From a checkpoint of a small mixture-of-experts model trained on Wikipedia: 320 squared ReLU neurons an expert, a softmax router.
Below are experts of layer 4 (counted from 0) of a mixture-of-experts language model. Rows are named router (the router's row for the expert), up (a neuron's input weights, with its number), down (a neuron's output weights, with its number) and show model dimensions 0-47. Each number is 500 + 25 x the weight over its row's rms, rounded and kept within 0 to 999. Numbers have three digits each.
After each expert's rows: "comes before" lists some tokens at least twice as common just after its tokens as in all text. This comes from a sample of Wikipedia text that the model never trained on. Tokens count by the router's weight.

# expert 12
router:529505480497474503485482534458507529514515471487470495522457501483520526467463520473472499487485522527500532521541525477509528534513541477527505
up0:470494514504483535475538473512468448501523517489453492497531509502468469522551481531491491550475470438520474478501496496522501498504493509472504
down0:518480504506551500479453488508527453493489529502505525497496516529519489458511487507485524517521474465478542513503547396481526526529485536511523
up1:513500522448503521529491492520453474501466504483491519484503499479467509534477464501534473515557498494476464526515448569567498520508513486483504
down1:494486514483459495490515511513479512476509526490492502505485485447510492505523499483511514543518506466500509547495504512520475499512541498467546
up2:479485497493530534518546417494469468469495519485530481505522545533480445514477490501488502499514492485571471490495461512494516483506476532487436
down2:437522523515437519488469480535470494490544504502530481538498474495522542511506487494519512513498547494484483526530493535525515518470497509489495
up3:492467457479559537512518493519506502549460528520485489495529466455487483512525478511446453528576467472488461446522493522475504499482493526507489
down3:487510530487505498495492506455501517510528500517499471471541525525540508464526499489447474481501523457463475527502498462438452485518492505527483
up4:480492589515540505503539463509484527494510496513536482461534511500522495531474498505541491581544488507526463494479473486523500499500470488490507
down4:505488528478470487479519549499490472456546493492495477493476498487513508508522476457453478516539512506458551523522470477485501518486482513463516
comes before: " |", " (", "N", ";", " km", "W"

# expert 3
router:512480487496470505477475526514530489469481470467506488509523487503515537470492532468468490518479533525496538515524535480489526528515499474499545
up0:496514493487471503512520507543462491466506515516526496502511518463477445492490504520469511502542467535477482497492532508502483481509482526447548
down0:494469489497527469518493483479503472518494523500492515528562525512479523450515513485478487530538564474504478539533521492474480523501505540511488
up1:496482532488516530480538472491536471459553493518478472533542527484471486523503526459505520490516458473519528474508530499527529515478528519557520
down1:516504493506447486512509505507533477506452478500478484444504489495522488493494503499531470459467508539492533540528455511510480528482509478496487
up2:491467510526523492525469505540500497483562504463515505496517489475469480485516501537491536487485486458526512478494502516460484461523493504483509
down2:514513484508511473530479473450519477483458548507496518467482517504465565544496526510523487508505501508496462509538485549453507474515478494506479
up3:449475486477510534498519477509502477517492524493497529500482500493478504476519475519466536471480539563500488466465516458448461484494523506478526
down3:510469491502543499508477468477454477486522538506496441488444519482510510491530511493467484471477511522507486505480470483511500476479516511477496
up4:493493477475526489486496471522479519480480510556490548479556514507492464513510526453564456510547504461466476551481528475508472472443497493534505
down4:526531459507536532499452481447482478461505493550491463513489515488469475530485488476481488439524571515518460515507493497456497503496546490492489
comes before: " the", "\n", "-", " be", "|", " his"

# expert 4
router:527506479496475505488482533457508529512515473489472495522459502483521526468466519473474498490483523527499530521538524478507525534513541474527502
up0:511509547516521494490500539490489499504506504473464525501544533507516496520494464485515507464529463512519503520491480540521490445492503467475467
down0:511454482498512498507513486526529505499513514526495508522489472512501495453462490468486537522505474471509529470500540475503473512475488488470490
up1:487471526524527490497536492508509508485497471539486528463518507505518515587556485527494507490528510496514487461487462506526490510510503553531498
down1:488502533464492513456491480510481510490499547516494508446530469533451480509486490493453516483566459505538523521472495469477510469542480496500491
up2:480504510503531546518509466563512499495527467504516494471452531502490474514521498498513486472509486523473432492489503516507451493476467529470503
down2:502531497480479485516494463528524440523479522500528448537523550490511480528524490470495480508494511470473502514500485523522526507480529524519524
up3:492534489525522492488514512515485530517453546504498521484501447485502523524517527498526480497552492464524520509491507483497489538472511542503502
down3:516513497500538482502483491470487522552531546468475495519515457505455498445486512482498480519475490536486473540557480506566449486498492464480492
up4:513499520487491481479488459523468494493502550513487539508479495505485504521526543510493521492527476498511470492486521511504439517499517518497445
down4:506500508498503472490507494504524523482519516472481480523486562491451442489487496508449481505477503509474492544522501474497472561498495498515510
comes before: " |", ",", ".", " and", " to", ";"

# expert 23
router:525499479498477506484480533457509530512514469487470494520458502481520526469461519476472498488483523528502531521541524477504526534513541476527502
up0:533510531510493515481510490501464483501507493492474462487428488485469558521488445524508472513493495457579480524472512510550523474496498542500505
down0:477500503477489503524485514509485519533495502530491509523511512552484457500520523472491481477508511465464505496499474429520495520482502495483465
up1:457490530500499513487496486466476483456518526514533499524450539527491537526499517569488488551507499475513507465503449494497503490527478508542474
down1:497471482517490480489481529530517523481504497493520497451496505525507497493530538497507452461503460516442505488486497491477464517502497539456525
up2:471494554521523539472490462520495473531478495493496469476476526533513521553510475495502505509488482512539476561483524534494476476539489505475465
down2:487482538531511549504524469502506519534544508514490492507463492560485494497507504486508513493490532499482478499486500517560484517507495481529458
up3:494529527537497514493489507454477501484491464461542487478531525503502467507533440478514485521481479504503516541474523487492498459501465496491499
down3:503520546494523471470470478533541479473466459522452507536526534470506528464506474532500526501480522483514539528451471467501498483484499459479505
up4:518502542459539499495543498534512499482519510497499491467493479526490485540511513499460552508532507422517478500441481520504483490528474501475493
down4:544519478498530481495473490456465510516478512496446528510517516494479537534502529535504516504470525438505532453475537483469492473531496529521511
comes before: "|", "-", " ", "==", " \"", "==="

# expert 10
router:528503478496478509485481535457507528513518469483472499519458501481520528466463517475475500489484524529497531523540525477507524534513545478526500
up0:507525521529559501482484496479466481456506506517509525449499520468513473559495491498512500509544484477515469466502466520520519475490500467522480
down0:528507558482453480495495492515496480541465452505498466490484502507523477504506483519482456487459489478463517472537492533517491484490507488509516
up1:472520472507503477459475492522488518519497517529485497520519471520476517506500510500516471473494502520470473497467482494471522504501499549458434
down1:511514477479487493478454510541484520466504504475548498439512532509489497501484487477460507517471539499517513483497496520553486497520490467514516
up2:482512515516489514531560521483482465474507515488521526475510509487484500485509503518479492512512491487497454524510491485517529527488503529548463
down2:486496524506467507488536500480522495498458500482517506526460505496505485526446475487482519533531475468508541505502534517500464498470515493539572
up3:481488553480557507493497465482536468498521497515555488504478485532481485545508501498536480510534491522516490484489442538516491493486515509457477
down3:522488547499438477523492484502549481506492538536488492500549468491495539502455495466483513483515500483452427497528533483499520465522477480461525
up4:492516457520456524523512470524475496475509523526538477498467509536493463516529480520505552534542481484516466493500504521469476471445489546491483
down4:529501501481480478498501483508529517541535462504505475479510486537452487513517497479467512481509464528495479573493514521552522504510488486483549
comes before: " |", ":", ";", "th", "nd", "·"

# expert 19
router:543486470486479481473486542497518506485511470461485467501478501481529535477472489473467491532486494541514506544537523477513514514481520470498502
up0:513493425517556517503538455518510486488445535485460475487530535491497492508518464506466498479480482463510509511492468457499524461486492507497523
down0:528451486505469507463497489516522520513526497513505523491544526462510473480508491460515479515500508546537487540505513482500504531443497486452506
up1:490495493494484505508497516525461483501504520487529539530507527539484510501485458469495484523519500481473534473501504503474530455472465468497525
down1:464514520527461502495536487499503534522467476485488515536524490471443547508475533507529477526482493511544526564492459471473489463512506518508488
up2:467509518513467502524523508519497533481482519483511491520532519537522487491527482560498501543483491525473492525474533553519490504489488514529464
down2:489488496443471488497521492526468506504517478460519505507487509533462463462476545492541474517509507489549508499517465486499512537491502478522507
up3:553520494503500470485486488540515497515524496474459464486528556488546526499582477513474532501522535482526481532525511509480503489499505524493501
down3:522511501488527483513495515520541541504499469545515516511455530487495458518501496458514520448483473473555512491509442495516537534484470501467468
up4:473522524531489494537471507488462486496489506504500508495529492575500479529506517514519586490496515480556492523491510457474484476495520546472470
down4:489482487449469486478498538474502510516518514493519498505509537489504515438481461527554491547504488549545529495473471521559498484475529519510485
comes before: " the", "\n", " The", " He", " In", " It"

# expert 5
router:527501479496478506485480532458509532512516470487470494521458502482521526469463518474473497488484523528503531522541524475506526535513541476528503
up0:477477515565474502495506478470522479476515557485509473454522509489487498511499497545535445526542524442519481496477489495443498511459475506451449
down0:496534499509539491507486511501483498535499478513502526478499505502488470484505482557500498473500551512491516498542510493494524548500508484491510
up1:477501523505514489557530522473526511515497506510529475466503484508510486486491473526482483494498499532503520479472498451525448531468474510473496
down1:521465531513484488487468499473499469482505523549471513469499475468488492475483481492493505465453481503464510456491544480493475479463468445486441
up2:451514480478498510469510443510511493525516504508506524520517504473420446511522481489500513524485504467483479529492474507503518466487523551454489
down2:502516518500518514496449513518483495459509484540520505447521520493513512503517547463517493466494456532466518490495550551464503453483500518489467
up3:499507466485441509492488506483539525444484509502517488499507500513469484525505499538504550545531496457526467477499554494504546461525498494522475
down3:511482553568498545482483493455521515467474511524468516539491507483487526480475478489512527523547504503548508495480521580508485517491530499481451
up4:507501496509493522534456480506463490479524546520518542471534570543486485535552500543490476507481495474485497475529495474480455538507547535490542
down4:473495487486523457528489521528463505500484505449483524474545514494498508515493481482509528531500477448563538522528527538482493512487476505502532
comes before: " |", "·", " -", " 0", " been", " Coordinates"

# expert 25
router:526502479495478505484480530455508534514516471487470496519456501483519528468463518476472497490484525528500530521539524476505524535514542476527502
up0:500478508498515516506525463511476490514463505463542508459534485486496510486535481535492503457497522524501489494468491497527445505476499489565530
down0:521469480495499508525488484478511461501503474501498554502481452473490469491496502503505515505479484519513497501516489530504535514497513526527492
up1:479516503500477509534499508518469464516452531521526494466499505480501491530509502529480496487501505465510533501501481540496503470476496540514478
down1:515503531486486521497511492551502528521501509494495467530470507518489498482480472517479490499476478522498504538539464491495532520511486509522437
up2:471537483483518483480523528508502488447476506504504490497504512472526470488529498536524512517536519461512509560503491518533491478522481495483496
down2:498483550446489523494507498512476501482446516474517450475514470503509490524530500501473525509491508460521535488500468511453485477483476484513497
up3:548480544473471498512500509512525506497525486543513536491516522553478519502505511527485450481510493496539502474522492503473509465510497513565506
down3:485498488492521465454494517511474506495499534528516485490519517521502512520449528528516490518478527506456449489523484509547484521470522465499467
up4:488505504495452506483536518509535503491501517447520471481526527515497459545511512486490542529514553518504479485494470536496514518520477517501498
down4:440478477511509508513490452473483462488507515544462481531484510506509495469524480530493481521508534476460470515521487520474482519434527507523512
comes before: "\n", " a", " to", " from", " were", " on"

# expert 2
router:538480488511482504516471534468529512521486486476466482506507511499522546479468525507478500484467499533496534528523540476502526533525481486507523
up0:558468510504486476480515488511489481524546464537487451501506507502546498511492531465483495502495500458481463507505449500460464506531471528509526
down0:513465486492518439523492508526476473490506521508494515527491476509533536526520554513517476508452477492507511501490466471531496484516514473491531
up1:512498495494548502473537521521491458486522508495517505464509488544491456501502507557526492515491521477486494542448480494466475462517493468487476
down1:521534442449487512507482496470503540531514486536503492440495506469505487486496506492508572484519490517544533492474513473519539522503489526529518
up2:511506483493529522524507441506487474499514503518500514505486481506519538533471496515510514497474512521541515514502482536548495496519504497542536
down2:510473566482469475483530539464504472506489513510517551524514479442480546534491498519501533520482513530487523484535496523440484517535532485506458
up3:500481498513516528511490529502510487524498467499463518544527531484464453484451511518544506473538488496513503504514466514532490526522508509535521
down3:484484492538528494497506495506448495498499477518515520500502491480474478525531514526502522490486498534446487503531515496521486560490491511507512
up4:518476482507485529494536449499481503469481514486512480498535469448453488501499517533524505452440525508514493452523463467492531489487489498442472
down4:502479495534518518485512535480528487486483482488465503499533539481542502505444508477492498496465482497473552550481521479539490527487488495530560
comes before: " and", " the", " which", " but", " The", " he"

# expert 26
router:526499480497477507485480532458508531512518469487471496521459502483521524469462520475470497486483524528503531521540524476506527534511542477527503
up0:498511502516535493485537492519506512512528535514471513530485521496510540510487467482520500462552496519494521516493536475479464497484523494468504
down0:542527493483467518481485463474500478513460488495489496494500496513513501507494521499466501521491474486511519529536508512484514506518462569516498
up1:530517538508502470507495485500510482517476539543483532499507494535492469497473488527487487519558458510538478499472514464507461513528539512496523
down1:497525497547498499513494461487490508485499545488529523535509511439502537513483552506484505476538533506462491472478504454508480488456495489518503
up2:464521513480514517521469491500554524491466556518497506473502483526473486503500539536533510497513497500529480529500494529526504479498494462503545
down2:475504509500495481514450492500453482446513489494486470463499526523516498515501476466543524496520508486506531488502521519504502547501486479499461
up3:510531538533516484503535473497497485525492498488491461480485455529495487520504488498481522524529490488495516471457531483476490484461501507504517
down3:526507543488529509516491503479508528507526507475509482489537505572488484478522482521507497464485547497522526489472506525444521469514515475481504
up4:483459497492456489478524494507546491514451517499491517486494502516493520481533452491492497533517526469512467527470483553544471486502480545492519
down4:483500475488487435557490478498546501476528545513522517522499455475524551485480483496503514507471506509528504483520536560512516538512481513505559
comes before: "\n", "-", " ", "The", "==", "In"